{
  "hidden_size": 256,
  "d_shared_expert": 256,
  "router_score": "softmax",
  "router_z_loss": 0.001,
  "init_std_router": 0.0284,
  "vocab_size": 18801,
  "optimizer": "muon_variant",
  "beta1": 0.95,
  "dataset": "wikipedia_en"
}
Below are experts of layer 10 (counted from 0) of a mixture-of-experts language model. Rows are named up (a neuron's input weights, with its number), down (a neuron's output weights, with its number) and show model dimensions 0-255. Each number is 128 + 32 x the weight over its row's rms, rounded and kept within 0 to 255. Numbers have three digits each.
Before each expert's rows: "comes before" lists some tokens at least twice as common just after its tokens as in all text. This comes from a sample of Wikipedia text that the model never trained on. Tokens count by the router's weight.

# expert 1
comes before: " the", " to", " in", " a", " by", " that"
up6:138115086162206114135104157114159112091113134102068155144120152169102098118120154103159112169131182143107121149146130160186173141147168159148155186115201112101116135089120139146123132049139131092169097103158132141155083073103140127122162118076158138146168160126171127126117124070154120112137129075140075127195160130131166139163098134136112146165189143134101138073118122082100113150090134139046147099145120128155120119075101168082119126081076174154130133111122129200115081104139077152143119128146080122057126145146142129115156156108152141120112105124113120111105105144149123132148094181063139048132187134110173157104183156126120008118160186106135202120157125158137125179135133174163162149148093155190119095121072090139150098184132110134115228101099097129098109154125095
down6:108150126131127121098128212069147121111138184145150094112149144123110142092129156099129116065108119113138195131099147114188079104131192156152112129109110135132166103144142133083119102135124101117149120071130125098102133142098090113106119100134087096173106094110119123130107095133179107088120090107117117135193099142165147128134127092094110174157184148092098114126108126187046123110118096105136124090168091094136089128076081050113148136123120110212055096109141107115158119116199160081155140156093166100136113192094171173170106152158097118105177102174136139099097081163163134122163150098083119155085129079181141084127169114121142121128130144096085133135093145191143135154128061116131096095121131060172158111108106085095126144154110134110143118157154187100014092033137078

# expert 15
comes before: "-", "|", "\n", "The", "In", "="
up6:147126115115167118123182125132090161111095100137145151145103132127127152133155119132048110100143109104156139105116119105136120168160110077141108101129138123114152121145126147137153105134140137182168077133024121052119124189148141133117109028177081184154111167090112100103093165142077175122099191055115102138136171069151126102169102159135145070161128112138108164073122148132169135063102139134059126134116155162127056154090144137151118182104100137083172123140116099160112109141086071106142105150101103187115152138149102134173100096130103084080153123121116155162102106161166134118094132115047130136139176083157163129096135183138130039156073128184195130073086160125151112167191135123114175111130125102115094128144135161187095160154159117087101123113137124158162171071104107
down6:145164131116157131138115148089126112141099138085133120100147115125081154194123114144134137107165091123107159106133109073122117121191126100136133115135119083089144114129117133117151117126075082150111104149109048174084117130109156098163125179143090106097108151123141203148107169139153136126131177164133164091115094095133121182119089106073161198130047155175106110118129162108100158110149146078157140147135100164157107099166096131117113147128102087106165173140082138075138163152102119117072085154159157040098091151162138165124179078102127078135090207080110133121148101118081121042128121130185112095145080121084118094136129129171113144132106132197091151135130163075155096117116152177199116081092123109160127099152119104102136037119078166130070164068102084186162177112146188

# expert 20
comes before: "\n", " The", " In", " He", " It", " This"
up6:086088140099114114101159121085105160165125145120095146126105113146111106129110182206114102110105111127173146139153115111098139156089132138056149047120120167116087138129129150071131100113091072108138144141124111038159131124076149154109088119144166129144097076147131197112071188110206218124171139142171130071099106096137125131159089087068134144163146118121086128096135090127165126118130097126140120129139156098127128129120157067142112144152187149124132096136146102154130172138150120164125119095182107121162091186162109200149130147146135184193106118116150107137088169081188135125106070178190114164153100087130206156145110147130103113139140141191085163119122167096117156149158152158118099148134119164128063071183072145160107143150113162100137073113085156098065194113148116
down6:135109093123086119124105093088159152114121111117162131072092074182082116157150081100138172148124104072111080141108134130165162138109153098202107150147150118141152170150126147159103146114142205108075152136106165158114134161167134132092100060138112100180087134188155110098203138104084159094098169077142122157089131083109167152133129139094156137116140153175072093142172142214182078156177144134174133120173116110168141096162116102120130139102074105167166126114141118136158177132161114104150113174140156108157179138120162119142133089147137166152131080118135205098145089164108111179057082134124143130136076162089178182154084094152155137087149093115141073128064142119112161128106131171085109180159123062140075116111140150128055111123159104195105090145089089126117110110114171

# expert 26
comes before: "|", "\n", "-", "The", "In", "=="
up6:195106093107157140146134172098130101123116142102126172083145114101104094199094166099130086163115115121128126076119111161072157138152126130135087093133128158147142129089158142124193106120135093144111070107180077141130150120161144161112183156146139158128086122153095178092132116151156149156089164093131161141157100153112187155102132065128111132136059175064116168107163103184139118166073192127164158087071140146176172107105124088139169104137141061139191116141106142161119189139157176145108190154151111150142170100141130073135085151174170118147111109149119168137176190110148108061149147106133096105132094125140178137160115100113138167075116107153090146110162133126067172151076082144171127049104078200086183162146077133140173175175127118130152092093094118127108112156168125
down6:162180107137164120138163133159167113131185141119143147093096179145149132063120111117087090142104079118125138130073163107162121136087125123137190132075159087107122120110131089078110115114081148143144160079119106132122204201113091143102141143121121095153125123169138158144150156082118163136140138162093147148115190139146111170158114139103125107148151117101201111097148120203118092089160150119168203127100111179125137106172131037100068144088147106154120067114113147078109084164133090142127103144053129011114106102158126094136206136110095137089139208156134129175166127130108101112058169055121141126113109086109112096094204136164155112156113133131124114132134115172180094100139141128131171132058079154094130124140128104181157121134109115152161160144073162162119118127083123

# expert 11
comes before: " |", "C", "T", "E", ")", "S"
up0:093178140123079138140120092099114157141074183131073115074126140196124193101143128122102084165141074101107159076106148131129120151175153089081154124119142194138114124212120080148136162158135164100105111147121111122156100175146143105179174179117129134130141133086097144158133140074114134155093116082099124200166165135111160109112125148097160113190101109163115148073140161067116177129056130202105112079135129146096162111129106141123140130091189118118145083146110068133108125178070138137111116117158064130163168060102138126179134177153152125099127074099119122129100144140117097143078064098080122180081126075111182168114150188072146141107086119135134057094144083122135154124169136127176101147120103161157164102124130095150146133110131149155160090091155161198089171113155092
down0:101147097120147123067128135113136155068111115139112064158083178122089108153130184043109121077123112133173133153139102111150137155148159130160127108133110098178119110084158178126046070162128088112115171124152138149174089141092114114165106157217077114092126117105124068130157209140149102155065110140138134114137183183095068161140116122120156125145146179073109122168136124137184148127140111099145072171108157110102045160154125139137145115179066135173112096081106127114140104109088063109114126170124085149154114147080106126115123141122206220124120128101129139152164137101136104113101158141116124104143055135154091105132159146123135096121113146176097159103141098088123157153108147107163142116117084120190153159130135049111144100162078119108094077162115112138180066190104159

# expert 9
comes before: " |", ".5", ".7", "5", "3", ".3"
up6:096141130124150126127163144171112141105136077134156082133122073130156114193128110131100130163135057116070106101106118121132118103127093103130093071130080084124138194190110120072136144108192177132109065170105128105185163147073128123133165163093104081072170122132130166206087109091117096059144077158095137092156113111122148072152109168103113111157138111132095133129155159118106211166109143053098119113095112172133072109076056096085138074148145126198120132096115148101107112130232158145167135116077106152185123124151115119193124146065073095126101078150107126099132166070088145168155120072119141181113119127181103118113120128133117114159142109146102128106119108163085165093139137128144132138149088170150144136135154120173160178113115113107087104133126050104121129123168117
down6:119153107099134167095126091120082150136102126154196121174123135108143094170151141233163136111091103136104102121114095117080100121122139150097145126122069080118123149159162142153125133122136074110133134163159098173124081130154121105169122142144056165093109114126144072164114157153165151106119176151107079134162153125190128177128070123130066127158105098143134106106152145110158145179139136132164085105172069150091093105184090137133228092175141119153142111161103096145168162157116082166122122091123131171132144136169070146122196131133090085109133056163170124140116159137103084065149110120083152100152148070125192115144139154088157155120135089110131142114166126156081119147210114111152205219139085116070155108137160121090139134152161156158106065131167122080122098106068138

# expert 13
comes before: " |", ":", ";", "″N", "===", " –"
up0:169116086173150132162166101150113161111104078129143121125080152111172107110139092095130162095145141141120119112102153062180087117144205104083144123172137075127139086079088172134138058121099147154127146118170181125030159158075106127116143123075174151116098125076130138207075157141099171102120085111090125170171128154137112156195115152152149146128046170167140111160162164086106109172145110167104150144184119083144206138065095118129182124146157080075145155149185168137112151153192096126116165138083120132105125107154132097128122147170155101096166130173077127106090103125147110095107119082069096121144155178123068103158107104098155126100160172158067146157204141095099109156133137160129140125149147148150137105136176163133128147154160089128119100139114112126150109147064090
down0:169116113092088129094183128152165069147153167132183148108139185153129145153120139069109115204111102116087140092196090128111129098196114120142151113136121074166161107094079124164098099190149132121090096087157078097090184103122103136152095121107115156087172132120143136195134109122118146133134177199148078163170096131109147131172056163124147063112178080153135081166148069113129143190113128095108132137135152084090077106131140144068144140087104166129102119112127158115130145083132118110050161100089183145093128170138139110116163133176103131088128131121162146150121140146146070126148170073106072106124122133182098158090150095074107104084161120101128151073149136165111104089128111133113147049218151056162141085142151139109106109198100141134136098125132140123120122082090139

# expert 23
comes before: " of", " in", " and", ".", ",", " for"
up0:075122092096134079160058121121137105174170157076194144091123123185136122128181125127154136168191144081115140131106191124099135189128160074158155134088104136147142137110079110132172123131109123123120144120126105102130129093109163086119151122076123091141136125115066131164177125131069158154155094105183157154118118152159120064120156100139062138151142149121128074163130145106126099133081082104045103095130140110150107163105153043142191076162171139165109094110122104145153157136083143152021120079112121115110128158087118161104110106067132083079070126164085119090141149111130125115142158112097204103113103112150117127091172101179152137120123122113129093174220105144086155127134107134120102119119128120169157144097072114089135136142072145169129110079200169119161095184162169
down0:095124140097099123124119099169154091099152127152157158136181134157125193110107155159153124165166155127082068120106075143118129129040127094141171113145143129136088166044137139174068176126097148136149118120083126151181151111118118093185105173109165198152161109176151141126128172090068088131112144116084122162108096168171160129119129104129161094160127143134134146139163121141113160091105088131206142112095135112148099133101149159119180134099110160121146069082154128084132076125138124141149088112113170121068072137134082208117089109184105161063152104145110168049086078122154103141117086077150136089187149075116122124085092160113210185119126115104100077142179111084089097112128153151141154112167130177115110112143120131145118198125147070140153154101135122159158083153073142